{"n_layer": 10, "activation": "elu", "routed_scale": 5.94, "shared_expert_gate": true, "init_std_router": 0.00604, "norm_eps": 1e-05, "batch_tokens": 65536, "dataset": "wikipedia_en"}
Below are experts of layer 5 (counted from 0) of a mixture-of-experts language model. Rows are named router (the router's row for the expert), up (a neuron's input weights, with its number) and show model dimensions 128-255. Each number is 128 + 32 x the weight over its row's rms, rounded and kept within 0 to 255. Numbers have three digits each.
Before each expert's rows: "gets" lists some tokens that make up at least twice as much of what it gets as of all text. This comes from a sample of Wikipedia text that the model never trained on. Tokens count by the router's weight.

# expert 113
gets: "\n", "\n\n", "| ", "; ", "\n  ", "); "
router:101097163127109094095114105192131128087169084127165162158160184126134127167162065166079161074083103111093103134183154136120125082157106169123151160120078093109134084096116127136072160086114109096140118124101176184188135144131146113111093137084132156097157094105123097211080101123140121130145092124107099162124166046126163107101121059189118086078071092107146162135089157171148138157068
up0:138058132160115146162116122187122151160088135155170146121135113164147191070155141102127119204113061142105099102094127207094134116132083072114125076117107180110169075134075094106135166082211108121141168128149099167148113170113143137147069153124145089142069169161115135063153134135154186151119132163177122141182098117143130148145171066175176183163147103113194119104107125113079150106208
up1:127103101135102088131117068122178172150160107143138074146094108134092123157179128181097084114125092127095104163102087107064187158175204124086174120080158144125172152111130064127123120058187167158079118151177095136106125119120122190104098151178118093090098128170135145127130164096118130117121130126124120180144118168097147091157096193163157118166196090099127085113122182111059157157144
up2:142111157170104103133157163157103208114104134082172128117125085106142147184153169203125119151127121184204084098172128170062083142155103104112161066139146172065068161126124133148194104121132129124172116101153159086132084167055109136124138064120128140114155140105107131064111124103137065158097114144112132120148141213182152091119102145091096110113140101163098142137165200122112123166155
up3:132166080129139119168179149112171173152183106134160161159160153120109134173136116138104082139145112120131074148116109117120154165131092143131193134092142148135126131120098156201177120093160183114148113110161141154130169099113156131088103109176162088127146150138130123153105116134060116127096131110107088175109102146158073142077145098149120117168096137081145081046155191147098070103057
up4:138112112142165105068120096176091166085136122126148139130097160126128155102170113145157104115085102140103172112076117105130169175143106152160086135168184162143043164164155155131163111108119146097200103122094129147175135094132190138122133126179174103064091126092098183136096174122147081130137150143115157158167165134132100142125120140134073144049132130131161145093088152060182084118166
up5:170083128117058172092098122182093110070100188168081139123138188137133145084084098150125099197095164054155124127115130151086128152143142139166128135108166198118100126194134130112097107130174117087094134163129129098144195100134120089099161174157104094152154113056101138098120079126066136129129128160081122185097133151117102108097121171165110167130159131140147138105130137122098094112155
up6:117089082117137111138128148114117115087147163089182106147111103120181112186114108117115132164155156154149159112085091120209161183076085126096064091114083138121126150148109133117081103124143108092108174095140151113102091154099187109167077094113144116101127130117093080133169178132111104140159108133142128110141122151121155085130110118153088079139101057173114149100114096049168117163092

# expert 123
gets: "| ", "le", "; ", "er", "ch", "M"
router:157142192103174192136139096143191149118183136146177128184096139121188109069122179052170160164131121125123118113132161136171144103096156139122126101124156110096135124160158149148055162106139148096145099096118153086108148088160114136144141174107156136092140122127116143105166157127170111106113158049191133108182155198115157154107174146085079115102196086131132156121145146117182112219149
up0:132152121164143091170113102146176069176123105131125105178110116148097121118185135085140123118039121093120103170075095103148051178124095132146070138159116137155139108073083060137089118112154094151138168165098138156141138137084091148161147080140184151103096134122134139091146122142128143138157136110136152201110182147106143125125137094087094122153094145100132167191117182128103157121123
up1:105148105157118193119092135107095070124116173110107131150110134087122139143118090131181112084112120176150133155096066085129181155131104142052133163099149094155140111126124049154099104097152092112091130156167094140136079072135113114125122066106101144087125093147082100158144166111177088103132182118065187142119150110124139154101119132140134148235165123152093131141156111122140115066040
up2:163110155157170140110140122138106082155162115198173103120112067184058162148103173093182125160146151114085125127118182102140144125152158175056107137121139070121175078142121094094107122154175159090108103156138076093126154132110116132116147190119165148148128140072128115082142119060166072099107077114158142076158107158139118156206149121098128051158165192162076111097105112154073101155115
up3:103128103128131135115139094167142136128095085092113141133151049153169113153122080063178099184144129126132166154097124113188149086127153132077193095126138161107096130115122079116101162133109116161149118130155215148174160095153140115084186085135069112159115110166162102132124087192197120147139134123134137111113112242147097126151077082128120152106132140146111161116135194104093143086143
up4:122122119156102115161130150161156163151178063145112133113136130168154125125144145032166087137177104144115077082140135145114192156085158098183130116147151114090115035173156127098174140081129151178154139182128147153131128146141166158111123102168139095155086124123144110101132197156137133081171193125145125090115095086165115114157206181125120139172146116102166181138099149114044042111133
up5:117182151160112089122100112143100152166110152137143131108049093103151150109096159121115139173152137085110111122126152097081089136108148137069105148202170105126091123105111115089132147156136117137208131107192151120092097106135145199167112174138052176151134163114103108145181108150158154096143115144121138104129126123113080142102157188105125128126143135111114117143132177132115121151133
up6:161100076123128097134071110101135140107076062130106091061096090111156175170118119128174145119100142152134108075153137144144124157096095122081125095152142098108088100192070140152116127201150127154155179060139122137140060097155170139122108169105150161079112133143129129164118130151138098077146101070133121021124143117134113099080110140083130056122150113135121167157099176122100115207120

# expert 5
gets: "y", "m", "b", "s", "ch", "ter"
router:160115155071148133093112126152146129094119041154137142134127151113178114139074103125138189114182139077109083144108163173159096162095159118153103149098161134096155165139188087149090129132088080096112105143077146139117146141093099179054157106106152092132117100109146130134163087143176078121146161088138090098159112162105178116143164118097148094081159111095131116097127071097157175122101
up0:137152134159103145131091177168158127173096147129156054126112131166141162074131161142085147120116130120129144174111140133127109098164141174154143170080100183197114108026105086141093158047108135132120149198205100157148156159127126121159042117127083125132124178115109177122125150082081091086126106119170111127149172136091145122103107165113149175092122100104086115099112116138123138097056
up1:090148110122131111069090142151116113129183183121121095107137144121084096115152124160092074104158134156201066143100082137126095190137149083110138143074108097151093110111199128112099058126149155074125192148173094100115175141173129169132058102118087082165118166102153159148159172187119110120124130158110166127107144189153092114103118180112104164185148032143122110084170197129144143151102
up2:172134101150157109091151134121092146140161093107111120096098075159149160092152179117134126135101185137128081181154124187146115103159082132143116087142099092177082117161181127098165153148164135154076053105085135104168174203124105137153108105150106107201125142152158112116104135100149112140163069162115141108150093141069147190148184149094120144145149150114120120104156139109178218202161
up3:132143117174198086163180128161190137139142111115183142141116098181158096180145104154154144162174089156128155084142115150103102101102125114147151087088174153155119068135113131153071128124116171123145133133099106073152119149181089156147129101138117123121147116152131148121016158138102136109163183139137126085060103113122150147125070104135161150078118192192126133125159122096113163054129
up4:049102155109142088115130149108090181153069142125142130128131125135140060184138115076152115143103090126167124140189129125166148138036091172128185156155140149139061073121109150106174122087135139121162176083129136125105129124079120071092109139174130182140164124111096131055111166149168171098094142113128108156100146147094132172081082157187129123082107184083110217113104100152112108099149
up5:116153091084166092140079078088133129094067106127108137117134136096093107080103154069213118129082109130175158125104133137152191138131098157134075067170135167172095162149160163070112123161105139113138115127174124145114138102111084181142106125156120132175120115103106116142106071124102163158083144152132086195114092136149120125089138138132091108159190100109136105132148149049201065119120
up6:159131171100127112081160146094093101127158145099138125141096151153140075141125085193164160156182161152099117109187124132150136163134103115089084026093138172148187089169122158111039169181129135153121138133130049092111177088156118135090139120148108140111160205140161137162137149118118103122139076048171099108100071091142133186122186076110147113119176143152126130130112127153139127193147

# expert 31
gets: "th ", "er ", "st ", "not ", "est ", "ot "
router:084158136136089141117113144177161122087190120132099146097093122122102172044136172128128130164124092171157085140109151141131182148142101158088161104110186117142083126111128104164141114123112076163180089128138165162076140140170144084114145084106091122128124141095081096072102138147117208130118156137158115167057143108137085089117151069091138106209116145160117143098176155101152163085131
up0:176179059135135154076173131190116129115086148166105084132096105135128122186133182109116142189107085088094154149090084133096136123132130136125083116103087146163137134130087052090140127115119075144109135174131170216084105142149136180157141157114121100100173166131121119069118150132110199126129183193160073131123179110135103120041088105152130121186113166119131114064103179129120157073139
up1:115185129106223120127145137134112109150115113150139091091149162096109120148132101155105113102135140094096089151147108177111115124131147143063239104111122164094141164126121118144116132101170133108138135142143057123087066087146179082130049153122139156119148151108128116096171166159148162146123119085093159184087087071170178126135042157192110125140131086120119112150108127176138139112107
up2:155135166136135181152132183138117110196171112210132111144107098129121154098171115124075146165111157148142131143051148127112103134130111113103093107118131191118184082130146103127107057193110161103079140174133175140075168120091114108113128085135134069149154124135186108115142065083136094109118113103142117110049129142191136110088100084111077151183209141097088162123158108083120161130100
up3:104112088122154121089133114175139133106168122095109143146150114150121085091141127114146078138132092042112128111105098133088106104162168193094121099172129113071171153075111086154136101065114145142083085173166153197110104153041181103109088107182075143128091147132117121157097142154190080083090132145130120170097127115158086120119108117100169146096146082108128059113162165158137160086065
up4:103133134147120095119091172145064113105190091115128121140189133126121060150094136101157056134199061117082098065129190116075142124075115147153155106145138144149086099118194168127131150105153107067139184174065152177144160215144081121089148127131124131099082116154131050091141147152157140111136127146152137128076108172131116077073126153076144093106149128098099170158146177107182087126048
up5:124115180129100150146129192095091100109081133133166099122157128143182168074174117157186094088086095144145080139092163153123158151107146170129169091148126055133125107099086149178142130140132083124140144115205127101107164152119125170150128165117149120095141090131158131150122096184109121098123154125130153128161096148108124154140124165122101106119205140120166083164216093118128071131046
up6:082112099088120147076145131111167116108170125075153057113129147119164200158113146138116152131127130122146069101105117072138148159153116131131098072063159133126170142162169103059195170148145087138169153047128121129175121086121138186170176145078160089112105141156110034150111151117107070132109100132098127126091098132096161143128179074200089090115104192150121163147136138115154111106111

# expert 72
gets: "a", "ar", "at", "or", "am", "l"
router:083097111087131115155196042132134161139101118177138117141124126131177087152172105176117166119140072123157097100152134175104158131129142147121148155107089144118068152136127087147198067072142141156089145136138091070115110100158090132123115148164107154059171146085087136138092118080161195131065166144121117213123144105091057096119110123136121168139117138169156127200147106184153143107147
up0:125129075123075099148141141103161063167118122106153096107118097163146086154184144097144094110150076078084097098180089154128121142162080186150105158115111125110115130125095110123102054044146092133091164145077135195105166152150178142131132153114125101115158169169140090132110123136094116115123070125129125160154167115128167123104151118157190144095122142156173096145090161105086133088149
up1:135117180117126129129135139112086088167097151106164138100090133120122156122163106157088119110122120144109117105168106152118174175139143203069095104128109088151083113174099113118123100089162163088138061130168054081115082082159184151117073127150158120097103142160160185198196129140156139062093153124119153148104121148125122108129122197086099146181136064108080188146109136152113126148130
up2:165136140204151157178141121152118163134078163100123084110128145197120138099126077156091172125112106147107121135115121175149104175113126102089122120114148135141141096117117093063104066172146132106132064157105086082110130176084115073127128063116164122103132153111178152109152180125139067103124123149173119139128137179128162066155120115120206106171113147177090142167115175099090192105117
up3:107160130100108120132115090134146136154155104130071085149143071116139100134167115102172094136157126128111155100092122143109127113122151071102135162082167163111135137105116126121105051142120144205106078143096161150096188110126067154123037158122150152077176158148146184080115121110150094167086162144168159110187154188117118132096113128145148136107156150155121109060119132130114177119058
up4:099118066114142159125137079108151146076126116103083127109121122122178108174121198072168097141142099075076158114118173101128182131117126159159165159135148099071098100126135176051101134088167146149182193173141115138151129141130124093146188148199106140121113174132099114086088159111175098130109166132120105109125076101106118097074119108118085152123085144126095116137101150123139127076093
up5:098149172104159155116148164121183133102155209143148131168068159152118164113187114144189113163119103116113130108134162149101131129141130188112115141201094134178140055110116148083136132106136095155092073149131118160103178124089112114133159171146113134137138133092138165145140186114150088112099114097119068177098119146162147099155114140103142159133145179052127103093083105087091173072178
up6:086077117140129077125154101082177125119170121144160088137092134127168102154136109130119130122128145180110059127153164131093145118093074180091090113114150081131166124205123106123118101114122121143114206111085156063156104120171120108042168115114124109105125138102115087160132148187121074122075107099108098103151131157164147109064073136118102080095165126162122186125110137086175099175165

# expert 11
gets: "one ", "one", "er ", "on ", "One ", "for "
router:136149122106085131168088106154155153116146167166148119076072149120148098101148171094087091102148117088089105119091134147208155067131095120098066097142128093151116131156128149174105177101089099120185116093081174116139156164163100098110108168142084093071132129123105082115141108079137059147102127116160148129119121142124151070124128112120110093172179058186137192077116143177192121177154
up0:145115102095120167092087114119174101101136149169175109125078124144114062144177147158112159136127119124097133183146147147067082150090150122163088125097156141165149123170091109062074141107152077128116160140084145141185093152118056156159094131174162167150130160111172124106112158069116136129121109123152091127096163134104172157120129166116149142123143120126115145164091092083137157136120
up1:150165128126140117106095143131118189147199128136092054148115166110132126181106120150125146125172093111127135170130123122181152146139156072125128106110102135179150109140136157129160108138160166142148149101096123163080065130160133168106055121171099116159157139121139130133111148104095130099067171110100128154113124192138118119099153159117086149150103131096175141135136180136128140109079
up2:159095100172126164125160147114149093175090111106166118101117073098111114122117096170086138120168128098151133154141073126149170146139104132119191065148102122088175155115177166133105163217091124124109134107156141086105189102150153122122116096130231104140122135129154128072138145065146103154149119178082132103154103163081120107147114116114106158129125134089104123129187159163144194134168
up3:132180106189209098157171160117101112143113160124203156087159097093124148152167068176085120177099115155079152146091120071119167120171139206106127113129138057146143178154116130134102113078101071120183120120120140203149145132108085174123130148133135090158100139134098117107034091126099091118165143159183163094131123141139104132130177163147155156174098123148171142093181156142168148106067
up4:121097112163153110154114124122090124086158138131148116137163126117112137162058113142153142151156130164158130102118127118164166176104131127132208120134139110125137094154186125078135122105148084123181184148106159118144122174169115143160150169216152115122127164143102134114103163167116158185102171142169139149096135148124130103117148181102123126188187110121139171175154142118105152114169
up5:145114119144093171082090125151131124135045131125112205110105117108141159083154100040123110169126111125098203056154086193173123073167156143056112072144147162125157118131092201107115124122111098105142106141122215183123069122132185124102082197135135125139108132156140138105151135184116071151100118152130096132143145143131107183152136161153097153194106108134094065077112096089144133119106
up6:171114115071128076088159112123132205106112166106111095131125112122158116166155212113148106141142139138118115081121174097132131110104122153136064078143129131125108110182103104101069160176086121114158158105126119132152080119144178172141086161109113155136139175094108117120179132092101085115123071100173137107083123193160155168076092127108045162116172153110185114108091150154154082152111

# expert 112
gets: "ch", "aw", "u", "ur", "o", "en"
router:116146132130133105164181169108168110142126085170138138117092140159122085096180165136115126128114122085177179179112152154107156068133156106206131109121102152155094074118161139186163115105129101144116066080108171133090147121121171132096160170139098131119172127144088128092092168105108143172140171130177084184147153084130122094126154135109085106132078110126128119098102147161179170071107
up0:113139115141204164087185148066118125124170102126124063162153072232099165110199173171136075207129093064110142132112122152111120158124092093139146150066074134137063098151130135096141116131169069125124188143132176159173156092118156128169130077164109125167166171152134159194117138147115164116095153109113120169163166129119126131155126096124117135126068106162180133127153119112146146079146
up1:177181088116174115148150158116063172093079138103108113144127077142112132114141063114129120168115118095090155167125115133159175134161130126111142155101116134092151156129172123137138142131151147167074161080190116079106058104142176181156088159113117125165141187137166075134149121148190159125094127094109086118111131121149047077175080181136092182132129025117067130139198138186104069110082
up2:112099096151152132176143081160110126129121136110155076074086072124132159138162106110106170156111104078106106073073152118163150133123086064117064019197138147106189086129162129145149105133090158120105142107128114138078102120066118153106187109127172176128126090096156135167073099121093136155106114157105034141130117140115164168136127142102166079144159138121156134142186117092132174094171
up3:060115083082144131147143156161141110134147077110178153127147096088092130141134167137197162158143088119123125195157112135104171089172126146212149149120120108136109131117111177100063038124132131170109142129207143149150091158095123142170127118169112106157113121158114102135131157195094138133107199108126131110090107070102162100092090122144141139082130157094051108057104153114117148174125
up4:111119093089106145097105052140142157105144111095136122071137073118111128106089103112214061148182131063132151110115143105080197101151145118171188166171183138152120059098167123103132121083111159141148154138115114092145124097177122117120115138198126126065083160117129139098067201140109125164154158088141127123101107103131105087142116123125109107049117170082147127154096176145168056117111
up5:129131100146158104145155161052113133119125136144161193166113126113098138107079169115070134112107111070188163094165115114129092143083087167082139097147162148128135124089160160074189107177141119099114142152102155126133091149147104165154109181128073195131162140121113147134103118128056157179115109141159135125178084179092122142065148127157075161137112149164141129088172094053124219105092
up6:100176118074105122071154170145140078087126139101196101102113142108106190126106125079137126090127145130153142114099173146201091146088120135096114061135128128093103074142126142146107138111176101099111114072135161121184144126163154119103170073082135118132103177121067102125199190137095092112125126066113083068090158155196178127143113086134082034112134181153092170154145124160111124107139

# expert 40
gets: "| ", " ", "— ", "; ", "0 ", "."
router:146081178096198142068128109168171132103124106157107163181098155097150146126156143107096122146111091050138110168117162132141112119110189088121131147140158132124098152129157186158149193108081074075137112099109125133101156093174120153113143170079088099109155117117117074106139127068141181127118163121130155128164151108063168101186138083152151082130188092122157168094139123164167168188128
up0:141139146142142149174098138084210122148089095162139109105120091207166121136145117144125114106070094052155142153087107132144084133095126124155130114096099096155140035111110125097128115083149186188136130151130114079129155090168163127127121132151173099135110164112100100088138135124100159112104136134166121160123190091137150115125106134091110245161075093140169140188098191151105196080083
up1:166156135125156172110089160109123113145163144100168135105115146131075132149109104066060060141148086110133152125157122090108146126112153094117147114079106170090169164125116179175129081111148135141109173107180099076138114158107161188092093067168140106093092138146111120174116156108135104102086135104148152153142076139179205125104048159161142136235085063113085135154133155167157161162132
up2:161175124177161122075157133151156155111147152154175133072124052111109149101055131121148109136111088150138162092162102038128113149101147163178152083165125130117195138140081151145156072174174131091151093078175120096173105129130145178084109063124170144124153119124127152115125149078141095074165098143124135045102091131095135092139095168096158177184142115149080115080175107151111166108130
up3:055122136159088103105137160095106111132128114089129119068141100089102155179102103076129153202147169128110102155181129099147073107182168134126197144102127104200132077145169158128091113112125108124142109128139113177146096156113133185085074117141111097167151103139120092118127102153137150155164105162126119204084108111079105122061086056143084095124130156120157115122164152128164147106075
up4:028087074093092117144112148123140114114119102130076111189157097076121079184112111123210071146177104086176083042107102084144148140163130149165146140123164111133097057132156158106155119069144105079131187109089149124173147160142164142138168111148107169117115180121175129154170183167213099136153129121095130080080111136162117116073101134155098037062131153117179155139095140166160111149110
up5:138205107081154138119159210128159156132104083138078151126063102176127136144093105093103143179178112139127157133131185146074160147154125179085156122117196156144081178086108149164140141150118165151143141105152128140131183170142082194136118097133110183209180129156155106119151100160142105118057106142119113189172145103104118141128113198119120130136126087135093136089154175096145166172129
up6:092109126141138149152087158170130164103095123091143099110146104109185159135123127178145109145171133113058136108129160106139150189147086122091114077107068103160111123127084145080087116037141125139136128121140088140190149098202155135093153094098090160165125124119102140142138143096151101134110028162099148119181129129156167146072100073139120129142163132132117167099112121074149068128169

# expert 71
gets: "| ", "; ", "); ", "— ", "—; ", "Mc"
router:180119165131114109091152128119138169129164097186162135204120173094155121139154121144072167139161104103130111177117157154153171086118126122115146130131127148108140097124188148169123180146131149087119094068101146090134085131158127169065190130093130121112137133113119095145157131060162109075128156092088144149135156093125142084144163075105133119150119135104145178127067121141112142173112
up0:109142137126137159110069133125143087128122162148157066130103137149135178145154079204122131163115132084122138127109064173128065141095080203141128091122071145186125073109085099098114184124171121194139172164136155091179105100101115098137158104148157098122159163095150152099169134098107107120142088135145106115152182129050045125171140170121116204172136103122151118152104182093120151148169
up1:089119130171149112153136119114147134094156087182139099153152101110102114113115134110119105155118126084133131162129148234118132133139099108108096157086131119121120178126122160125111126112107087114112110139151075126113125149144116127067079103139140080142129097255140129151092136086140083141068170091143155161065131110151114156115083177197149124155109133113112143187179118206105108124128
up2:162167112163119138121102137130144122184067135143118116141138082103081161095142180121110189124133109158097113167112107079086144153157113113125141041149123141142181152128163098126191076141090142118150159094110094120156093128116119162097149109078101144192108119113145090078139118072128127100176130113105123105158112155100165090117119213151081127163166186143162136086121141186089139062084
up3:094099123099104119141176126146132153129167105146192151130098083117063157141138062128173151127131110125149110129055125102115183063099111119109117151135062107142093128168067145083086122078158170140053102118174125159092122151118190119133118149208141167083126153150123067136122162166108131128114145147137137137126178126144170160111120078167108126107189137142109106049135161106092133171139
up4:162156118108190089195113115151144147133122136143128088158136140158097098119132099078122119139132120115143084073146134129081188109110155111192165124121160080129093075140134167096147126071182122114155171110145110088087134181183131150105136189181138141103122177137101150129112190120134124114113115128168079090122098139147125087116140153085121109080133129179120133117063171164160141061103
up5:152149106090135048105132214095160190117109170158155111174148123136137150109080092090150127150113126125108100138109130086091156113145162143099082140209131141167110154138165143102128155124104120063147095091151189118127137160190151039102145162138145109156116116171160139142117069136152110126121113128158083160106141141122149132148066131187181164164102172154165115141167139072137134147136
up6:140130148177170172093079145129157114153082111115149111120134141132167120167182065148099176122138093101141130133124160073118155132088085097099104139089167123069102105188081156113153112152188121157115169108163094163140104126153119160119136129112164115111163122089132118109149129100086119097119086049111099115129166136145112123164116097111116159086138130189146156149106140171112118112097

# expert 86
gets: "\n", "\n\n", ". ", ") ", ", ", "\" "
router:108096154129151146121144100150153081120155096117148141220146172096122129096141092064077157136132139076088092135117097125103089116151106092160137137139101073143100102183142108111139127098098121111094099125121159132148111109084087155128073148112138085125139158103137093118064121141156250107156129132066100160084152111107144116173169082145129110072167106125168082158069182127194133127075
up0:125121167147127124132132151118105121115099140125113102097063136148115140110188127161116099142122104139121090145131114136093187140103100108122093116136144178164111068059100121172131179134133117117156183131128117159159087125098196123129130165135154162136120121142166118123091134135153138100109135132117091179174174121118087166123086090156098164128203151079140158107096181116134160055166
up1:147087152116095099143117142120139121145149213072096171156089104128092081201105129166091038144098137116156134156090081175125149119163141099121118200110107120137085085135093175134176152121119158155123132135150101126175123119102132195077078117133153096160146115175179116192094075213129129079124125091109071140078107130115139104090154131175109112152134033089094119100136170174085119110084
up2:121123137131147123133125149208131147136123148119143085147090105124074130188152160116132104101160156094116159153130083132120072111158142147151138111090164123138182140129154078119177157140082129183209139142143120081133109128107104104100110074131102159144139108094110174111101153068167066109204105123145080145155135117195143110185098125161076146167043156091099108134120187113128097116146
up3:105097093088126129167174111131151114114111096090138082166147090126088093175147098168090108127081153103079129094102141112082126120112160148116141120113134147128144106123162138117146158084141120147072066093166125133111200153146119166089186167156135072139130133180110174105088057141150096114158165177127171132098123079101101166136158127173121123125096158124157082112179138104099131080135
up4:090074057129115088119080072158076154062125125130152122111149137100113115142121137082171117105124087134147158134077123107135136166105155178157106143108138142154050180163149173138133106107113190110121158135136121125181087130133181090157152102140138115101153137103155173127093242140144145114114153129141158156160095154122146136096122117061121118094108179141141190118106127149147141148156
up5:166123125138112109128165140093122108116129141168145116126110168091159136124151150080112105182201113075101206124140134085048152143087116171030125165142111126137081162109146174104140098130174104098122163124174182127162128120166115146131111120118067069114119124035168145113138142136116151120107105138149088087088139127145154118080080115082081081104118193137119108146058158119106122078181
up6:151098118091108139117102165116146138074130137116192108144157094125206150156152124082112137091140153106115122100103143134182170192124130169043085050117138080102153197156109113147086155143201063218076137100118103111117112161135152154107068120122112101108122087137109085192124182111125146164154083108102121099064105167104136108099136126141094070089087115106148172126078079123171124164135

# expert 15
gets: ". ", "\n\n", ".", "). ", "\". ", ".\" "
router:084082181114185135062137113158168148130128158126131136132052142024170128127137191115189123139142115136093094166138111171113095127111144103128113148123165121111055167148195132171117190105084149093107109105110155062164174169157105117088148185085100083078151132124125131145133133086153104117161181133143156146129155174101175093124151106086162085110183121109153162123137148128174150163177
up0:088148138125091089152144108127133086141085113143134089111118124168086085119140149160134114162137108130129101166132090134130159117126156139214110122068133182165145051143129117110141105088139144197097123201087116187146143166173136140147127143174153153103160172117100129061122101140156134144146156117130113193152140169153119096090119163130079112145139127114112153135132126118175153090105
up1:126132176127144102166118123134101062100106180123137115103126171103094167147075103099131139144075089115172178175152124115170204162128112153128106132081100160135109176169101178186087147096092212115173149121139064193097106142166108208170074096130136140149120115112149149145167158183114086096164119157052145163108157081171136124145076108166139168152141121120130123144108146086151119134122
up2:151179072208120191127134168189091186143106119118130096147145130114069200115118160167119184184097091070146112146114118158161103105225103093145147137155124192120131103104183081150164110195112180101108099135132124156128115168121104083129130119138180138132150129113108139124127159050156070098143150164155148140129073088123121095174089169171116134147130181112139091128153107119100179116125
up3:050093117113123082106168166103136217141092151131139095159230090123113114198161149077116124176158140085092085096138132150124130107143172158139152094121138109075093151186158128141078142111107124129161121074153072186108101110125143099174144080151132120136179161149146112110073146191153111158132124142130134136099135147147162094104093103141106158113141189199114113097156130139131104112111
up4:118100127114155143153119133173127160160113099204182128126190123164164152157132112145147095134096140069181105096163096135071167118129119136130155108147166106112146082133146097118088157106157129143153167157134155123116142065148137128113135092102181082109130126073167149115109172164166097125184153161062121130143114169155107099096119202040078132113050085123125155067127086072120121136125
up5:108132132145132189146140150097146143094123157177080137147106088145191108119118181095097146099130175088135098095068090098120140170048142149133033130141111143162116155153156108109168091135127129094174125075149157155108182152118138097147172163108093113125116182112157109121131121152138137141156161154141228140122146109146121120139087141067111146119178114119075085157151157109171093092102
up6:159109127119187128136152189113032130189166162112139117163104125148159117092068071122167154167206204106119122124088126139178136167120136159123111101190134068106142138207140136118149085098152128122154168109103046131163130133115119120124092153107100148103099169113131132084119112038172128119144073081106126111136141119156125132089130111089075090085176126177191181162086152148125137133133

# expert 20
gets: "\n\n", "\n", ": ", ", ", "'", "; "
router:069090115108071161128135116129150135080185085169171156132133157133167181127087056116131090134155117077115100143131154116066121112097070112162176148143154112109122093204091160139069141097099138089044116182086135159141137168117127161096113148109144116107101112100152144125140165082127130111160159127167143160113153055123133109105161104125146160034111110100116105208055101109147179124167
up0:142128177114116133103142180101186103162141152131142060184182100177154142112214128133151088199109089114133134110076178095114100178146144123181130136125130137132165129115067103106149116189148155164103196120106154183160128126178112117119120138164125138111143153133143107109102129162134182103120072112166164187194223075109130108102140076182169166152105120110177162123075166080150103088121
up1:082135124075113124090088134118113140158109163133158095128150107085092128134187057110137082139122120113154095122122084159106130144127186109079174156135203172127112116132155162095153097074107202103118123133172128082169108182118113102082125099138127085125139166155187115149103179167122142154108129123115118231118106148082156134108092215152155088170165094077104174098111158148122123141096
up2:130094062175113137147105142135150131120142125118180114098110083120119145129107153119092125132128114192146165134121097140125103211188167090168086105102138139067179139147111194149133121126123144087151099088172169116155082157058163102095116072090165163138127120109112113086082098070123071081155069159083146085145117093117155089117103162121100155130154186124107093097169100169086174068140
up3:124120110130139112145165088116141139119108103120084121119153140166112107144128092114060133106180162116113148165097094080147169218141122160122114149162156116165161149133139173116092117154106189119131120169182179042141134122127092112114178143174125116116101095100124131140096171168130155125107091106146140179110146076119180096106109132133126111129166155092122087101116125232097094134112
up4:112144057108125112107086128144070154133141141116116146069111074113110066141109106126128111115119156111130085134164090117093140123142134127091078092140122141114141035146191096113193120156128165107147160087064125096169141050102126137086149079130100168131108182075109170122133204127098078131139125088111167155117132085112107092082123168044123135120152139089131073180188129034147119136165
up5:157112150100120126094134091111114163058136155147107151106136108125143162080118115109128151168125097147069149121088162104041145174068091170071088056177085176122115180109176179131117108203153104089179154139119143128103148123148119194084123141158090139211115134109151074087106114104125119183102145165168125164069126178114133138141114145168100139132156179116143132081158107089150133087150
up6:113072115116123079180088129096116158058173169130179048121122166082074108118103147134093145082158179101162162138128113146218143141048129135107110103112148092098122094151110152080082153140154110126155158127144075078106159118147111106102092183075153079137110122131130132111114095055087063076134079100121116063130124111155139132189145156158131080073158107151142141146113114118156085150112

# expert 34
gets: "ic", "ti", "om", "ig", "ec", "uc"
router:098151074112107122098166092062169116120057115104162188141067115130136104148134149077153109094126129180070163151072083101160119098144147107155119112104139210152112052117109118149145169138101143169148153157113148091107177126095156120082088144168081129154140150094116079065117120123149137150144153158131117138170132057096141113128116096170171132113127068170138112134116115145131154121145
up0:138159122184114156194149159145181128123148090129052095130102095083112130141202124108144077145132122110162105120081131165140136115124128145158109107085164148121148102076112076092112156153181183151138148151092171101108133089101184129166131146118123146119123145168130130162116129070166121112110102148180136130136111135130079057183108161159157170116121116124120122210144163174113147128109
up1:126095089176159132141125086111116114176139106115143090167109141075098098131127103105110126108096123154117125122134134118124091166144166116058155178067160190161199092113184127150091073121096142101146115136096105123072110127182183170091049123175158137126147158111091168127132104177118129141140126123102164131136109165190159139138139126173137183153139091122109140098137160112177093105117
up2:152119135168140099151160148125099166177109120199187129093140120186105161187114061119082102097152172145100126095142100109148115193156154087143108130131132121135180108093136138147128108175136090112169124159093160140158092132110082156151130098094123179089146114128097106135147111101107079092151134143081171125125108201077101104151135158152112091040183116140087107132138162063132214141140
up3:098124123142148104146156099092144147133113070106160085096154120189068084137149109068114101184062120155135106133116156047109115075118112150125103103111137104103092196052168111182122111080148184187182121086158084085147179123143112113098103125127144150158113127145068125123122131194143129165129125124157136191111096148073118147065074113115087148153201107120152133112143106116118137121096
up4:130103140167150139157125076134157180087144088151138098098145174155185111203117099116206090113139147120144134098198163126088174130111155087122151127149139130126126119091150126087115158090129120117127200136078189084094127135202140112170143122121144077098098106095126130156115141135138127125128160083136169163116147123160136129022119136047124095123118124100113148064165153109147168134123
up5:068130189108151115175096146141133163120147198152146160175125080123151160124139104096103100184135147134083148106115143141176200162115165139128103144084146134107079167083109124117136118120088082119099103140142163149077092164152120135084137140112167159187124121149155137139168143158194098123097125191119147210111122152145092101104105211152109149159114153112108103076130071134137109124146
up6:076116116114098121119147143099153206114158180090152131139083106081135190206139104103101142136151171101155153125148098125172139171085070113118099043154156134128152090171121112107135152194153130142155173105119099074138140099108145205151158144061151094154086163110049139110180117111138143105098137087159093085130078092101152154083126117170125101124129130097158105110120161154115143195120